Weights of a small mixture-of-experts language model, trained from scratch on English Wikipedia.
Experts: 128 experts in each of 4 layers, 96 xIELU neurons an expert, a sigmoid router.
Training: a variant of Adam for the experts, 267M tokens, 8158 steps.
Below are experts of layer 3 (counted from 0) of a mixture-of-experts language model. Rows are named router (the router's row for the expert), up (a neuron's input weights, with its number), down (a neuron's output weights, with its number) and show model dimensions 0-63. Each number is 200 + 30 x the weight over its row's rms, rounded and kept within 0 to 999.
After each expert's rows: a language model's description of what the expert responds to; "comes before" lists some tokens at least twice as common just after its tokens as in all text. This comes from a sample of Wikipedia text that the model never trained on. Tokens count by the router's weight.

# expert 41
router,195,176,242,192,191,206,231,229,183,160,192,255,202,229,210,168,200,231,197,245,222,191,187,186,188,176,144,181,226,231,215,189,210,171,206,241,201,175,162,249,200,217,192,158,231,168,166,201,200,193,159,238,170,213,165,241,247,160,189,212,217,204,173,241
up0,212,204,148,211,127,184,182,193,170,171,187,154,177,180,183,197,207,166,255,217,175,181,226,203,183,244,156,176,204,217,195,202,177,173,203,206,212,195,157,149,181,234,274,223,158,235,209,219,234,152,192,189,174,211,140,202,201,166,216,199,188,175,202,217
down0,210,209,222,204,220,200,166,202,213,210,247,227,195,212,174,114,223,154,216,191,233,151,181,186,213,223,221,201,160,218,191,211,185,197,201,181,213,209,217,212,138,158,269,190,216,184,218,191,180,198,197,210,215,204,254,221,219,191,227,216,153,227,197,192
up1,251,208,186,230,169,204,245,192,183,213,170,244,188,264,157,174,240,189,263,204,171,153,137,205,242,205,240,161,211,234,213,210,212,242,169,147,188,211,191,165,206,125,203,188,194,242,257,187,295,174,163,232,192,248,179,222,226,217,217,221,179,225,191,176
down1,210,236,178,220,194,194,232,184,184,189,158,171,223,226,245,223,219,199,228,200,182,207,195,206,218,191,176,199,256,222,221,205,228,239,211,157,201,231,232,237,195,220,179,159,225,190,211,226,206,166,170,175,230,185,139,186,143,207,224,179,139,190,187,226
up2,178,245,183,201,188,190,226,232,226,194,180,208,281,212,176,171,181,198,172,206,220,133,168,145,202,209,214,173,227,195,178,158,210,168,208,195,238,202,149,193,157,199,257,234,211,215,232,221,207,201,222,222,178,179,240,208,203,237,204,189,249,234,245,219
down2,242,155,209,224,242,162,203,175,226,216,248,235,183,204,219,171,223,178,154,194,221,200,180,161,163,213,175,210,197,138,217,183,163,201,253,155,230,208,158,221,150,269,184,189,188,130,236,233,171,220,173,178,185,177,175,214,154,213,222,234,206,241,148,182
What it handles: Institution name words. Nouns in proper names of institutions and places after National, United or State, such as School, County, Army, Navy, Government, Council.
comes before: " of", " and", " in", ".", ",", ")"

# expert 27
router,207,233,209,211,218,208,211,179,219,198,193,167,197,208,202,177,201,151,212,238,183,204,136,201,188,185,180,257,187,234,221,197,222,204,220,269,251,226,201,201,231,187,216,180,207,173,215,217,215,192,170,223,195,241,194,260,246,191,151,206,206,230,183,150
up0,160,173,177,248,186,235,224,211,210,212,214,188,189,186,213,184,221,151,235,204,187,249,176,218,207,159,162,208,174,206,172,231,180,161,184,193,232,242,183,243,178,203,225,155,235,225,191,186,198,188,168,169,207,149,151,199,209,140,174,228,138,246,178,185
down0,183,160,241,238,177,225,205,190,190,226,187,225,205,222,247,228,236,200,229,213,275,187,188,222,257,213,175,177,177,206,172,193,197,203,197,182,198,222,142,252,213,199,182,244,190,215,247,215,105,235,163,150,218,175,206,194,153,236,285,204,203,175,239,213
up1,168,208,239,188,225,196,184,144,226,233,221,197,175,177,191,142,176,217,172,227,203,170,158,144,232,229,174,272,234,223,234,156,234,176,152,178,217,200,181,227,219,212,191,208,232,175,226,178,213,197,194,255,160,157,236,233,240,213,240,169,230,215,178,214
down1,193,210,260,184,241,194,167,181,146,163,181,185,172,206,187,215,196,202,167,185,232,137,179,212,206,200,191,245,229,229,195,189,220,197,224,186,240,198,184,234,218,230,227,232,204,246,210,203,189,167,216,270,214,186,201,251,185,248,213,231,232,187,172,190
up2,114,210,234,200,202,171,179,173,178,210,184,192,191,208,211,233,185,222,234,200,189,139,201,219,237,225,163,161,200,209,210,175,167,172,224,169,228,220,222,177,179,243,240,193,137,145,219,196,203,257,144,169,207,215,180,198,270,231,190,215,151,165,225,162
down2,206,260,189,184,221,206,198,201,188,185,187,204,210,231,245,210,201,218,173,204,177,213,223,222,230,129,151,224,183,233,246,179,175,235,223,168,214,209,224,230,169,190,173,190,229,231,219,168,240,198,202,203,238,157,250,198,260,214,232,189,164,209,156,227
What it handles: Headings, years, taxonomy. Section heading markers == and ===, years in lists and tables like 2000 or 2021, and pieces of taxonomy ranks like Subtribe and Superfamily.
comes before: "\n", " of", " ", " is", "°", "–19"

# expert 3
router,215,209,179,173,151,135,170,208,253,163,201,233,205,187,260,211,231,200,206,197,232,217,189,167,202,202,230,202,139,219,197,163,217,182,184,244,229,251,179,204,263,205,227,218,191,219,160,192,249,209,188,235,192,209,179,339,225,184,180,138,180,199,221,169
up0,230,191,247,246,202,194,195,171,172,196,250,194,202,186,228,151,211,222,225,186,191,207,188,159,207,223,204,185,242,215,190,180,214,180,170,230,169,184,170,204,215,218,213,234,213,214,171,147,138,217,271,164,165,169,221,222,217,221,195,172,194,230,251,170
down0,193,146,149,176,174,188,248,171,182,219,193,240,162,241,199,182,223,227,186,166,200,190,234,224,195,196,156,249,160,145,247,125,202,207,191,221,185,213,223,189,196,210,193,205,194,131,210,267,206,211,204,196,210,193,223,208,170,147,170,220,150,292,182,198
up1,100,189,195,212,231,203,223,168,180,192,195,189,188,234,221,221,231,225,230,151,198,211,210,174,155,215,238,192,218,250,227,192,208,212,184,156,218,190,192,233,229,178,138,208,178,239,202,189,223,193,177,174,233,173,218,225,221,230,180,227,206,225,174,133
down1,212,245,176,156,230,144,155,161,208,182,224,192,183,220,256,209,249,179,142,205,237,198,187,196,140,240,177,171,145,234,193,188,189,207,232,197,155,215,218,159,277,197,194,217,193,200,180,265,195,199,228,176,219,230,183,223,222,230,184,168,168,230,173,192
up2,198,173,202,217,197,177,189,190,206,226,153,232,282,206,238,256,175,187,232,211,211,186,226,196,209,184,185,192,173,217,195,210,193,169,253,245,206,177,256,224,178,176,226,224,208,229,168,180,246,161,252,228,139,182,143,184,185,216,202,218,189,231,152,212
down2,165,220,152,183,163,251,212,182,179,232,190,177,171,205,216,128,228,258,171,201,219,233,177,191,161,242,217,194,245,177,187,210,184,261,201,198,204,179,166,213,167,215,187,235,197,192,218,224,244,218,153,193,231,200,198,262,203,159,251,189,208,202,219,150
What it handles: Prepositions and line breaks. Prepositions, mainly of and for, plus to, with, by, from, between, and line breaks before section headings or table rows.
comes before: " the", "|", "-", "The", "In", "=="

# expert 62
router,176,203,165,170,153,151,234,206,184,223,206,189,208,204,194,181,203,222,195,210,241,192,177,185,173,176,154,191,216,207,263,161,247,163,260,244,176,229,197,217,199,213,176,197,188,135,199,274,207,190,211,211,180,192,172,249,192,131,79,215,181,208,169,228
up0,182,205,166,164,159,225,169,194,203,225,207,187,197,188,220,223,221,190,188,213,219,217,150,203,205,248,246,195,194,181,214,187,206,150,173,141,184,152,186,202,184,159,230,211,217,257,218,252,261,179,212,254,188,198,191,173,198,175,214,163,224,199,240,227
down0,204,237,183,187,211,187,197,201,170,197,170,272,195,241,175,218,204,212,210,222,210,158,197,193,208,191,162,170,187,191,200,239,226,164,185,195,193,179,208,198,155,158,160,149,210,194,233,176,198,192,244,160,236,175,165,189,167,189,263,182,240,161,194,208
up1,173,195,197,226,201,220,202,238,225,136,271,229,213,134,239,253,176,198,201,169,125,203,163,208,231,201,262,232,186,241,152,242,214,181,206,202,229,181,207,203,230,193,200,252,187,183,219,210,179,199,209,189,221,218,163,200,184,181,220,232,144,160,188,147
down1,210,266,183,149,204,219,210,180,166,208,233,235,191,212,219,195,234,210,132,206,185,218,212,215,201,231,221,166,188,263,135,221,241,191,181,150,233,154,205,210,198,164,197,245,167,203,185,217,182,178,178,239,201,211,210,190,158,225,200,205,225,154,217,214
up2,178,230,221,163,246,215,156,190,239,173,212,172,206,198,167,216,205,213,170,126,239,194,202,184,248,200,213,185,209,228,232,252,161,202,212,143,200,193,200,211,175,239,195,200,188,172,249,239,194,255,245,193,205,152,145,217,180,227,195,156,176,160,180,155
down2,240,230,152,238,276,204,209,210,157,272,185,198,202,214,239,169,182,166,175,148,169,191,219,222,158,158,227,215,204,193,189,226,197,220,228,237,199,177,255,191,130,247,211,241,147,151,195,209,235,199,232,173,207,225,207,232,215,262,170,218,204,191,209,203
What it handles: Capital letters, word continuations. Single capital letters and word continuations right after an initial letter, such as W, P, T, w-oman, Goldw-yn, St-oke.
comes before: " |", ")", ",", "'s", "}", "T"

# expert 6
router,142,185,171,193,258,184,176,220,198,238,183,218,188,193,209,212,231,213,190,216,214,164,177,153,213,160,115,230,150,245,164,193,206,208,171,263,263,240,144,217,161,183,209,193,180,158,196,202,202,173,172,201,213,218,158,294,163,216,187,256,168,212,220,204
up0,217,210,189,203,269,177,190,232,168,198,175,224,238,135,217,148,203,258,189,206,195,206,212,197,200,169,177,236,166,166,126,198,167,222,179,239,204,200,103,180,187,215,251,158,215,178,181,207,219,228,152,168,192,216,231,236,187,211,242,264,248,208,196,195
down0,219,231,166,243,204,187,179,184,221,210,188,210,189,219,215,220,209,155,152,207,230,215,232,168,224,243,160,208,236,206,164,193,253,181,189,218,227,218,155,181,212,213,212,177,235,183,185,253,201,228,180,201,202,216,242,225,228,201,240,241,234,188,200,246
up1,180,181,237,179,177,250,207,151,211,236,192,257,189,244,189,230,219,230,185,204,183,210,196,202,203,227,188,192,213,200,192,178,234,187,183,210,209,202,231,208,156,177,161,257,234,160,225,203,204,176,166,173,175,225,206,227,229,192,218,226,225,208,203,227
down1,232,222,190,172,172,192,220,208,263,150,193,146,229,214,254,200,270,227,224,171,235,228,207,173,216,218,149,182,175,210,234,258,172,210,179,211,191,253,212,229,210,236,205,270,190,237,174,162,198,152,223,186,156,243,184,207,180,206,231,201,192,164,235,159
up2,197,206,196,228,151,191,193,195,208,224,173,197,182,214,195,225,201,221,191,212,194,163,212,181,212,212,185,189,221,163,205,214,186,129,256,216,248,212,163,195,194,158,162,178,219,231,274,239,235,226,222,227,195,218,205,232,226,199,186,240,183,210,179,246
down2,197,231,224,208,250,171,211,189,224,214,270,208,191,179,154,213,202,214,197,168,196,218,190,222,200,212,191,221,172,194,198,307,235,242,210,197,180,191,225,161,205,227,163,172,182,227,248,173,161,227,239,250,199,241,200,210,219,172,173,201,138,179,262,181
What it handles: Line breaks and "as". Line breaks ending list or table rows, plus the word as/As, each/every, and name pieces like B-ian-ca, Sam.
comes before: "|", "-", "\n", " a", " well", " part"

# expert 54
router,252,189,230,196,152,223,166,197,181,177,215,172,176,179,221,176,150,226,179,163,229,240,154,191,190,172,198,259,224,242,183,155,216,187,258,229,202,204,157,216,185,217,204,186,193,173,221,154,226,221,187,206,238,219,159,244,220,241,177,185,213,157,202,207
up0,155,211,176,217,187,237,175,222,222,168,203,230,207,220,186,144,206,196,191,188,217,164,207,202,234,191,166,169,220,184,208,155,249,152,188,216,207,238,214,208,177,206,243,225,207,205,217,159,228,154,196,242,225,174,216,212,209,214,214,196,279,156,190,247
down0,164,193,224,173,229,185,147,240,159,223,210,236,176,153,227,189,236,177,178,216,203,169,183,253,235,239,183,191,143,181,166,192,205,157,196,173,219,211,261,197,243,232,154,152,167,208,202,173,146,210,215,208,84,232,232,180,176,173,257,213,205,229,151,188
up1,254,206,164,203,203,206,214,193,215,246,226,167,218,162,196,187,224,201,236,196,240,213,169,232,177,115,166,235,171,212,215,231,189,236,177,145,203,197,204,238,155,201,189,291,177,208,162,193,181,148,196,237,186,205,216,208,245,183,194,242,175,193,229,197
down1,189,212,183,257,211,173,218,232,210,201,210,267,186,242,194,219,198,183,207,188,188,166,204,189,207,199,192,224,170,185,179,186,198,211,196,226,202,202,201,232,205,207,194,187,221,243,229,229,194,209,242,175,166,212,140,205,160,217,165,195,175,206,161,140
up2,176,151,221,248,179,206,207,184,199,237,194,214,163,180,216,205,152,205,213,211,226,216,212,238,169,239,164,211,154,216,247,192,193,215,178,210,220,160,211,160,147,205,232,224,222,184,242,222,208,190,175,204,193,192,225,209,206,238,161,259,198,242,244,193
down2,235,186,171,261,313,151,217,161,165,187,190,196,206,241,238,204,118,241,199,190,156,197,220,199,194,186,203,196,176,226,244,210,252,172,248,218,225,156,190,212,215,274,221,187,235,209,154,206,277,165,197,193,219,225,248,166,205,231,156,185,233,196,177,175
What it handles: Sentence ends and fragments. Sentence-final periods on words (games., 2007., males.), plus mid-word syllables in names like West-on, Sy-rac-use.
comes before: "\n", " The", " He", " In", " It", " She"

# expert 8
router,248,209,217,177,244,148,208,244,217,190,206,216,210,216,215,208,136,241,248,154,217,194,199,214,187,228,159,242,167,250,176,174,186,177,219,233,202,234,158,190,206,282,223,162,175,209,158,245,220,178,198,220,227,202,150,287,189,161,179,201,173,214,192,159
up0,197,201,217,219,170,178,210,210,203,200,184,169,134,233,196,219,181,177,204,229,266,184,193,206,207,199,224,195,182,209,224,171,230,173,208,175,195,188,190,156,222,159,227,242,196,198,180,201,253,211,204,218,134,148,176,226,177,179,244,169,214,195,189,178
down0,188,185,184,228,217,247,214,195,194,199,193,251,156,143,211,201,178,220,212,257,196,164,227,205,158,219,202,157,180,258,197,217,214,215,214,205,168,221,259,169,197,181,230,190,183,227,258,242,199,215,238,169,247,174,183,200,176,204,257,207,191,219,238,202
up1,210,194,255,259,239,134,214,178,197,204,169,180,249,270,210,159,164,225,270,192,209,208,185,192,206,182,201,214,179,249,207,120,138,208,203,192,208,191,221,125,206,178,229,246,249,212,240,211,175,204,162,192,184,197,242,251,186,223,198,153,156,205,214,200
down1,174,162,176,195,247,198,183,200,209,220,215,211,192,181,181,191,227,211,168,191,153,153,229,180,226,186,225,234,139,157,231,238,170,199,242,227,181,204,156,158,199,231,197,180,172,215,201,200,144,189,108,194,194,225,202,172,134,194,175,171,189,166,198,213
up2,252,163,219,203,153,230,206,162,191,195,217,162,145,206,168,219,225,148,216,212,188,148,206,214,131,194,221,192,151,221,236,178,175,149,192,193,207,170,218,181,189,198,262,200,225,197,206,229,219,203,229,200,207,159,224,186,191,197,157,225,199,239,199,171
down2,208,242,150,208,225,224,193,235,167,156,215,204,181,233,223,180,183,203,141,218,219,227,255,148,184,184,204,182,194,176,245,225,182,237,178,217,202,169,221,242,194,181,200,210,221,193,237,209,139,252,231,222,162,234,193,202,243,200,203,286,170,261,172,170
What it handles: Line breaks in lists. Line breaks, sentence periods and pipes closing list items, infobox fields or table rows, especially in sports squads, results and succession boxes.
comes before: "\n", "-", "|", "The", "In", "==="

# expert 52
router,237,165,168,158,200,189,217,236,184,212,212,229,214,220,200,196,213,197,223,193,231,208,175,186,201,189,190,277,193,258,206,185,206,198,179,248,224,199,177,227,201,220,193,200,192,144,192,215,219,174,203,226,203,221,207,285,235,142,110,189,225,220,152,190
up0,216,189,203,172,173,210,219,170,198,138,242,176,221,185,204,233,188,180,160,265,228,226,256,241,153,185,191,222,182,203,249,165,241,175,200,200,197,222,203,214,194,179,212,191,170,203,216,218,201,198,183,175,237,169,185,205,182,225,210,216,159,150,269,187
down0,207,202,271,193,214,172,235,174,195,194,220,188,199,200,163,156,223,187,199,145,155,189,148,174,206,210,194,195,191,168,168,125,204,204,225,211,192,208,212,196,198,177,202,195,216,214,164,202,194,217,106,214,235,212,200,216,178,236,210,262,227,166,208,203
up1,172,228,229,218,229,234,217,181,185,217,229,243,222,194,234,218,186,181,159,168,195,201,180,242,222,199,132,220,188,228,197,142,194,160,155,149,219,150,183,226,171,177,205,275,221,238,187,172,203,195,198,188,182,159,200,221,225,185,209,166,156,140,180,253
down1,227,212,216,201,187,174,203,219,226,229,175,211,234,208,150,154,190,225,232,200,208,205,175,171,210,176,217,181,192,214,225,172,176,229,228,226,222,174,181,216,199,227,219,175,194,226,185,199,180,185,117,201,224,187,241,224,264,208,226,173,176,210,184,208
up2,193,150,228,200,185,216,235,182,130,256,152,191,254,246,205,174,218,240,211,210,195,162,181,202,169,197,169,253,197,233,230,160,259,168,177,242,206,211,158,187,195,234,172,197,141,186,229,242,204,158,180,216,157,177,220,189,206,249,213,227,225,239,205,203
down2,259,217,175,257,207,205,173,182,165,176,291,218,218,231,208,165,177,211,268,223,208,185,195,152,194,242,203,262,167,196,177,171,229,181,242,218,183,237,197,175,213,223,180,184,208,201,184,212,176,206,168,192,188,250,215,240,191,248,210,174,210,188,148,209
What it handles: Sentence-ending periods. Full stops ending sentences or abbreviations, often joined to a word (s., ed., )., 2009., e.g.), plus "int" in Eintracht.
comes before: "\n", " The", " |", " He", " In", " It"

# expert 63
router,249,163,191,159,138,196,166,189,206,215,220,231,192,226,143,218,204,190,208,175,245,208,131,175,198,177,158,224,208,261,170,190,225,159,216,209,176,252,182,186,199,206,211,177,183,167,121,227,236,160,176,228,154,214,186,254,220,148,158,171,218,229,178,180
up0,220,190,196,210,210,189,223,246,138,185,157,230,184,217,213,188,181,208,192,174,177,135,188,225,190,176,198,225,162,251,224,222,262,182,206,186,246,190,206,207,176,222,204,238,213,189,185,205,197,229,249,193,199,213,192,257,202,161,186,208,222,208,175,163
down0,174,152,237,177,173,233,186,183,252,221,213,209,224,203,202,168,165,183,205,206,206,216,158,199,209,213,240,228,207,175,201,224,172,170,236,212,186,237,172,194,203,157,183,208,228,205,194,205,164,219,189,192,223,226,172,192,202,199,227,202,193,206,198,230
up1,153,226,196,221,205,261,196,206,175,196,195,141,249,213,231,226,213,190,224,246,191,172,179,176,159,217,235,226,189,210,221,128,181,188,210,184,202,180,163,258,201,229,268,275,194,217,171,237,200,173,189,233,215,222,229,186,212,174,237,243,187,179,171,139
down1,233,205,185,207,185,183,166,213,217,207,260,170,242,224,189,189,210,208,186,185,162,207,238,221,216,184,186,206,184,242,184,271,242,206,168,179,196,196,175,202,186,238,197,140,211,157,139,145,157,196,219,204,232,290,157,188,185,163,194,241,187,170,194,173
up2,180,217,201,196,220,190,176,246,208,197,191,185,270,177,199,216,258,167,216,195,206,195,167,246,230,226,183,175,227,215,181,197,202,202,162,242,192,213,151,147,151,217,239,200,249,261,206,204,174,225,227,237,155,212,215,232,245,164,214,185,174,181,235,176
down2,222,240,149,186,178,242,210,229,182,194,147,218,156,169,198,164,148,170,217,196,248,251,227,177,203,179,216,215,162,211,220,182,217,201,231,214,169,187,232,230,159,223,177,150,207,179,201,200,230,209,249,172,170,203,166,228,146,213,173,169,165,221,169,165
What it handles: Capital letters and periods. Lone capital letters in codes and abbreviations like YB or CIV, and sentence-ending periods, often before The, He, In.
comes before: "\n", " The", " He", " In", " It", " She"

# expert 48
router,227,153,215,175,197,209,176,200,212,145,253,235,216,204,231,212,165,209,196,243,198,186,144,208,232,216,181,251,186,220,186,211,188,201,214,230,203,214,134,215,201,258,164,166,234,143,195,226,208,175,199,211,193,197,187,249,203,125,160,221,202,197,134,220
up0,186,217,174,194,200,215,197,227,188,242,190,212,195,180,224,177,200,199,205,201,158,179,155,162,210,210,165,180,173,185,197,167,222,146,173,200,224,237,157,154,263,215,223,257,210,194,167,197,246,160,231,164,172,245,226,253,198,188,171,200,218,210,199,203
down0,226,221,192,262,266,247,192,183,162,239,212,211,237,169,224,196,183,201,230,225,206,190,164,194,220,243,215,229,156,242,220,170,217,210,167,255,146,254,142,209,192,248,174,250,239,204,186,180,199,201,236,165,159,191,211,242,168,218,186,149,203,280,202,177
up1,255,121,192,235,198,226,178,228,203,263,163,207,226,164,199,208,191,198,203,231,183,175,197,194,194,214,237,163,266,170,267,150,212,184,230,144,226,200,154,185,195,208,181,204,237,178,257,208,231,194,167,186,179,160,181,218,197,246,182,201,254,271,195,195
down1,247,190,203,178,209,212,203,207,179,145,213,199,184,186,196,242,137,175,201,257,197,217,199,232,178,234,172,246,198,188,231,260,207,157,184,180,218,205,116,266,182,193,174,204,207,230,220,225,210,177,157,215,205,196,134,223,126,244,207,182,239,188,207,179
up2,225,189,161,200,198,189,197,174,196,231,221,257,241,225,204,190,159,159,204,163,185,183,211,191,153,199,232,202,179,250,220,164,191,256,184,175,147,229,192,207,171,157,174,189,163,184,220,175,192,254,209,197,253,198,184,242,172,177,150,153,215,221,205,242
down2,237,249,231,197,195,188,207,203,231,247,236,180,194,191,171,162,204,226,206,144,205,236,231,184,184,168,226,210,203,199,190,166,190,203,260,179,222,239,176,232,183,233,207,205,226,176,191,182,268,244,162,205,217,218,283,215,200,197,227,146,174,187,172,184
What it handles: Sentence-final periods. Periods ending sentences or fused word-endings (s., ed., ing.), plus numbered list points and initials like G., 8.
comes before: "\n", " The", " He", " In", " It", " She"

# expert 29
router,241,190,214,200,237,164,221,191,229,200,228,256,205,220,216,222,128,188,215,158,195,225,188,185,219,186,88,195,202,246,196,221,176,209,205,224,280,185,234,255,208,197,217,179,242,185,189,205,212,189,194,224,196,198,206,289,198,214,141,203,175,217,230,216
up0,210,243,213,172,162,207,249,225,209,233,168,232,216,173,205,208,174,243,191,228,180,229,125,153,167,187,194,133,191,215,141,185,191,227,179,188,201,172,158,221,144,181,198,257,216,165,209,125,236,180,201,148,194,168,208,185,234,189,212,161,145,153,187,277
down0,154,163,206,171,236,167,159,249,217,228,185,186,207,236,151,226,173,162,215,197,201,204,181,204,216,180,211,213,191,210,204,182,187,206,236,210,187,115,217,224,176,191,194,173,187,157,167,243,187,177,187,225,185,214,220,189,272,120,195,211,131,200,176,199
up1,183,208,197,227,235,183,232,225,208,203,209,190,184,240,201,221,183,211,199,167,203,207,191,258,202,223,196,243,157,211,226,175,223,223,188,235,191,187,168,219,257,183,169,221,219,214,246,157,186,176,161,222,263,139,220,257,193,197,203,208,201,219,221,203
down1,208,186,220,198,206,157,210,177,208,248,213,248,181,225,233,211,177,192,197,189,213,210,177,174,164,195,176,222,142,216,217,170,180,286,206,230,207,233,213,197,180,176,219,223,198,206,217,154,194,207,189,222,202,180,210,188,159,187,184,190,194,170,227,192
up2,168,222,218,200,224,249,238,184,168,167,179,202,199,224,178,177,163,207,297,172,219,227,189,228,231,207,167,184,170,161,185,167,161,232,245,215,246,206,205,171,232,219,227,199,225,215,195,194,231,179,151,211,198,183,203,255,255,209,195,161,177,232,231,222
down2,201,201,206,202,218,225,197,179,180,210,191,188,215,177,268,207,240,216,222,185,141,227,195,197,166,201,145,191,219,210,209,200,210,183,173,200,219,180,190,242,181,229,143,173,237,245,172,172,207,193,190,171,187,159,215,224,221,195,167,191,171,189,185,197
What it handles: Part and kind nouns. Nouns after the or a that usually take "of", such as part, form, version, example, No., plus inner pieces of place names like R-ale-igh.
comes before: " of", " in", " to", " was", ".", " is"

# expert 15
router,216,196,217,194,216,164,162,154,221,175,180,231,193,212,233,202,206,203,203,182,167,208,162,139,177,221,219,195,159,228,170,166,180,213,176,245,224,253,167,228,218,215,234,237,220,176,169,177,245,195,174,215,188,199,162,362,173,178,171,195,161,192,245,182
up0,210,168,173,201,216,230,247,230,226,177,211,149,245,210,182,253,214,191,193,214,242,223,222,222,198,205,193,239,210,256,218,166,224,186,173,224,185,134,160,181,194,195,176,194,203,187,225,194,157,197,224,216,180,202,181,195,280,205,178,148,152,222,216,190
down0,216,207,210,153,237,173,215,240,186,210,175,213,204,165,207,198,204,176,139,134,201,190,156,195,161,167,203,200,174,161,197,202,127,199,236,238,230,196,156,232,141,240,169,194,219,205,220,237,202,203,174,241,192,199,234,235,212,214,198,207,196,206,217,235
up1,207,211,179,214,221,199,247,237,228,193,173,171,184,185,202,190,189,222,194,170,258,208,211,241,194,187,180,167,186,193,173,169,212,263,209,206,243,190,231,221,132,176,206,194,218,208,214,200,176,189,216,175,188,171,179,234,285,177,208,193,186,263,224,237
down1,265,209,220,152,165,159,217,216,183,214,211,230,224,272,217,255,158,190,196,215,191,211,176,148,216,191,218,190,149,249,175,220,200,210,157,152,207,238,205,197,223,235,163,203,262,229,177,167,207,193,192,191,223,145,231,212,194,194,204,178,216,147,171,192
up2,233,139,234,229,216,214,221,211,205,253,202,187,262,197,200,163,170,189,262,200,203,201,196,165,199,207,230,220,174,219,216,128,154,172,211,227,175,172,248,230,220,201,189,226,224,184,174,206,186,261,177,215,209,231,155,219,226,215,175,232,185,209,201,254
down2,171,204,188,247,212,197,163,175,218,209,220,212,202,182,188,206,216,213,145,267,196,232,149,207,192,164,205,229,157,225,146,195,210,190,236,217,133,242,173,194,171,191,165,193,194,226,196,203,200,227,178,188,196,207,222,228,261,215,177,183,138,218,191,210
What it handles: Line breaks and "of". Line breaks ending list items or headings, "of" in titles like "House of Representatives", and infobox labels such as Height:, Kingdom:, Personal.
comes before: "-", "|", "\n", " the", "=", "The"

# expert 23
router,216,191,230,246,266,182,201,213,237,202,232,226,210,190,213,207,171,176,195,171,214,248,173,203,198,149,177,231,192,220,234,171,196,208,203,228,249,205,184,233,196,237,204,154,221,177,166,240,244,237,179,200,189,199,219,257,172,200,134,216,214,175,169,194
up0,195,149,201,243,273,207,274,201,215,190,213,160,212,255,193,177,214,209,260,217,216,291,152,230,160,203,188,180,210,240,218,148,223,200,192,224,230,239,211,220,153,251,235,179,205,163,186,187,224,246,204,228,181,171,182,210,206,181,148,159,206,208,171,213
down0,211,175,223,240,172,206,220,188,213,196,214,203,175,201,206,149,233,176,194,191,161,191,205,230,274,121,199,138,187,163,185,183,258,204,262,229,213,183,172,242,180,167,209,172,200,147,181,215,228,170,217,174,196,180,180,214,193,180,165,218,171,230,267,234
up1,212,192,189,241,179,199,185,192,202,202,225,240,185,151,195,124,172,227,171,167,201,187,204,178,191,228,189,229,202,246,200,217,238,198,208,234,251,187,223,203,214,184,252,180,168,212,176,185,226,266,207,246,198,228,225,248,212,236,176,201,217,129,221,121
down1,207,173,218,180,220,227,225,214,195,201,143,195,162,220,173,216,189,236,162,182,207,227,222,234,180,250,195,202,172,160,166,169,265,201,208,209,237,175,203,220,197,187,200,190,259,197,214,212,153,218,207,188,141,174,242,236,161,174,211,199,213,229,223,179
up2,263,241,182,272,224,165,182,121,200,201,175,186,191,229,147,131,179,204,195,239,220,185,170,134,161,165,218,157,233,193,193,193,186,245,186,133,225,203,162,205,181,229,230,157,191,242,170,271,197,238,181,218,199,235,109,226,213,202,169,184,201,182,225,262
down2,218,155,172,183,215,190,186,201,203,165,202,218,206,289,153,221,201,183,158,234,227,180,195,192,183,206,213,179,171,214,214,194,201,188,155,186,172,215,178,280,215,148,174,211,232,162,144,221,193,198,138,194,207,141,182,224,207,191,167,171,198,147,153,254
What it handles: Relational nouns and word pieces. Nouns naming parts or roles before "of", such as part, role, number, aspect, Order:, plus mid-name pieces like -ing-, -its- in names.
comes before: " of", " and", " in", "ing", ".", " to"